From a checkpoint of a small mixture-of-experts model trained on Wikipedia.
Size: 11 layers, width 192, vocabulary 8192, 51.9M parameters.
Experts: 128 experts in each of 10 layers, 64 SwiGLU neurons an expert, 8 picks a token, a sigmoid router.
Below are experts of layer 4 (counted from 0) of a mixture-of-experts language model. Rows are named down (a neuron's output weights, with its number) and show model dimensions 0-191. Each number is 200 + 30 x the weight over its row's rms, rounded and kept within 0 to 999.
Before each expert's rows: "comes before" lists some tokens at least twice as common just after its tokens as in all text. This comes from a sample of Wikipedia text that the model never trained on. Tokens count by the router's weight.

# expert 24
comes before: " ", ",", "201", "202", "200", "5"
down0,199,238,200,175,249,211,205,148,203,148,187,205,218,238,199,93,201,233,209,273,191,183,205,216,170,210,214,202,215,199,200,207,232,236,165,213,165,204,206,178,220,214,229,246,210,237,215,193,254,185,230,202,223,171,167,213,156,202,190,199,156,137,147,195,271,215,214,188,195,152,185,224,180,188,208,203,223,184,200,193,200,208,200,198,204,207,199,233,207,230,178,317,200,181,156,197,266,210,199,305,185,194,181,215,200,222,186,181,181,206,199,212,211,244,192,217,201,203,206,246,194,211,173,195,194,206,214,289,258,168,206,209,240,190,193,205,180,189,193,266,179,203,168,214,198,222,227,237,201,260,195,178,236,201,242,170,240,176,141,199,200,170,198,154,247,218,202,219,212,184,182,169,203,196,145,180,238,203,198,184,119,191,200,203,176,204,229,224,175,202,175,198

# expert 73
comes before: ",", "\n", " (", "i", " and", "a"
down0,211,182,222,273,214,208,191,230,195,191,204,175,184,184,210,191,200,197,201,254,265,197,175,180,205,183,158,261,202,145,197,200,198,151,194,220,149,220,218,246,200,255,201,167,141,203,172,198,210,186,193,122,152,187,187,180,199,207,196,180,176,215,152,220,201,184,197,214,213,207,166,191,196,185,185,152,187,184,210,215,221,170,192,197,216,205,224,193,134,201,151,222,174,201,227,208,209,188,228,194,212,202,177,198,180,158,238,200,240,164,141,169,203,135,256,176,195,179,211,138,191,206,185,208,194,158,197,236,168,198,254,228,218,181,214,221,193,239,171,199,171,239,199,118,196,188,205,250,156,198,169,213,247,224,187,252,187,251,184,176,182,138,211,174,149,192,226,203,127,225,259,199,203,196,281,186,199,262,172,169,204,153,178,160,189,249,162,177,212,193,192,202

# expert 54
comes before: ",", " of", " and", "\n", " in", ".\n\n"
down0,200,200,160,190,227,190,214,232,218,190,163,221,211,179,200,196,243,207,181,235,172,181,219,230,189,202,202,227,206,168,189,180,224,178,190,177,185,214,146,227,167,208,177,185,216,187,242,206,235,207,181,179,177,133,192,181,187,222,160,146,164,187,213,206,230,206,163,189,177,179,219,238,192,216,203,217,175,223,246,257,231,175,212,120,209,155,185,199,204,206,220,180,171,244,235,184,227,195,200,215,218,159,141,212,199,209,204,195,154,150,105,188,208,212,209,226,239,201,192,203,206,213,207,202,258,297,224,171,175,191,145,185,115,220,232,203,215,188,239,247,211,195,191,280,195,200,189,209,148,149,194,210,182,201,221,236,175,173,168,169,173,151,227,173,152,136,192,249,222,200,213,201,154,232,172,190,211,227,200,184,209,121,266,191,210,142,202,206,194,202,207,215

# expert 123
comes before: "201", "200", "202", "199", "0", "1"
down0,186,195,262,161,208,195,196,232,196,159,206,214,163,204,203,161,234,245,200,199,156,325,197,233,210,191,220,101,200,199,234,205,178,232,155,223,199,240,271,186,231,170,164,187,203,226,189,229,184,197,208,105,182,191,196,179,162,196,194,193,199,204,212,181,202,229,184,210,198,200,183,208,137,186,90,205,202,170,237,200,212,161,217,137,259,182,229,157,174,234,184,272,225,207,192,190,228,204,179,211,232,195,195,151,222,129,191,148,167,229,195,215,220,177,199,189,206,209,194,197,232,163,223,186,206,222,201,197,191,187,145,179,192,205,195,183,178,193,239,218,210,199,174,239,182,201,223,216,187,234,200,229,156,212,215,207,85,201,227,200,213,176,180,197,234,212,245,211,213,204,218,207,199,220,209,209,221,224,229,192,195,218,203,203,178,188,180,217,217,220,176,201

# expert 67
comes before: ",", " and", "\n", " of", " (", ":"
down0,187,184,227,188,192,202,157,187,202,213,243,253,244,177,208,165,304,172,183,204,224,196,193,214,245,209,102,225,210,193,155,292,226,199,189,195,212,193,234,239,260,203,199,196,186,222,205,239,112,209,156,211,194,198,170,166,142,195,244,229,211,217,201,199,217,209,244,200,195,183,241,193,173,188,179,189,209,194,151,210,234,209,196,198,143,153,142,234,206,215,157,196,211,167,151,199,146,209,222,233,183,211,220,160,205,221,201,162,190,240,196,114,170,212,181,192,200,188,217,233,192,215,228,228,158,164,201,219,193,201,163,185,207,192,146,200,177,204,208,198,175,183,200,176,197,199,173,213,304,201,226,218,214,182,227,192,185,217,216,202,193,205,206,199,199,270,202,141,187,183,214,203,160,195,175,206,239,235,190,159,226,189,220,238,167,249,176,192,213,216,198,175

# expert 78
comes before: ",", "\n", " (", " de", ")", "\""
down0,139,220,205,203,232,296,217,178,201,260,185,203,223,206,203,185,260,165,202,127,197,196,243,153,162,207,157,196,188,224,189,186,208,188,186,195,142,202,131,202,208,202,229,200,154,232,184,203,184,224,201,183,215,208,179,277,249,234,211,215,219,138,182,199,316,276,222,205,170,152,210,236,207,211,178,198,192,183,201,216,277,202,155,165,180,206,201,119,197,172,198,201,193,223,209,204,209,231,220,169,190,227,180,175,197,132,211,176,215,236,233,219,217,238,152,210,162,260,185,206,206,184,224,186,189,177,226,250,210,244,173,200,267,212,193,198,263,167,198,210,172,193,206,174,160,191,193,171,200,232,202,210,202,199,258,205,191,152,162,183,212,202,220,201,208,189,178,201,186,207,174,193,193,201,208,199,182,209,208,222,188,205,163,206,219,257,208,181,194,223,206,186

# expert 52
comes before: ",", " of", "\n", " (", "ed", "ated"
down0,228,180,196,205,212,206,197,211,310,200,137,191,207,169,211,197,230,202,160,199,149,181,209,200,160,195,206,204,180,186,257,190,186,200,220,212,152,202,168,160,209,280,186,194,188,231,218,235,184,207,202,177,237,156,204,218,242,203,163,205,202,199,136,166,207,180,141,181,222,167,288,197,197,184,211,184,196,262,205,189,216,201,208,195,194,204,232,217,159,198,227,176,134,182,265,226,228,151,202,234,175,165,228,252,224,269,197,193,201,191,215,266,218,183,222,222,207,195,189,163,177,183,203,209,178,175,169,203,192,160,197,179,184,145,167,230,202,187,153,165,184,200,201,202,199,241,207,259,231,211,214,205,157,183,217,199,196,178,170,231,214,193,178,123,176,184,223,209,206,208,193,201,194,214,240,273,151,198,281,200,198,154,153,190,191,214,196,244,163,226,176,181

# expert 21
comes before: " ", "201", "202", "200", " /", "day"
down0,198,197,202,220,193,175,227,195,206,150,195,218,251,206,190,216,211,196,201,161,137,230,274,238,216,183,202,169,198,166,202,192,180,203,183,232,185,154,231,196,195,190,195,284,129,202,191,199,199,204,188,209,230,183,72,206,209,205,179,192,200,229,194,229,199,192,185,209,190,233,203,163,198,167,227,177,175,203,157,182,200,208,247,238,188,201,214,188,201,217,251,207,131,138,211,219,183,200,181,217,191,77,246,168,239,227,188,193,209,199,151,218,207,198,205,189,204,217,194,214,212,198,191,151,154,195,180,210,176,116,157,231,187,207,199,226,198,201,219,171,253,228,171,149,174,256,169,206,246,198,201,233,218,222,195,214,221,203,200,157,190,240,175,269,225,193,221,173,226,159,189,199,226,208,180,208,194,206,187,183,212,205,234,176,137,242,207,232,206,176,148,178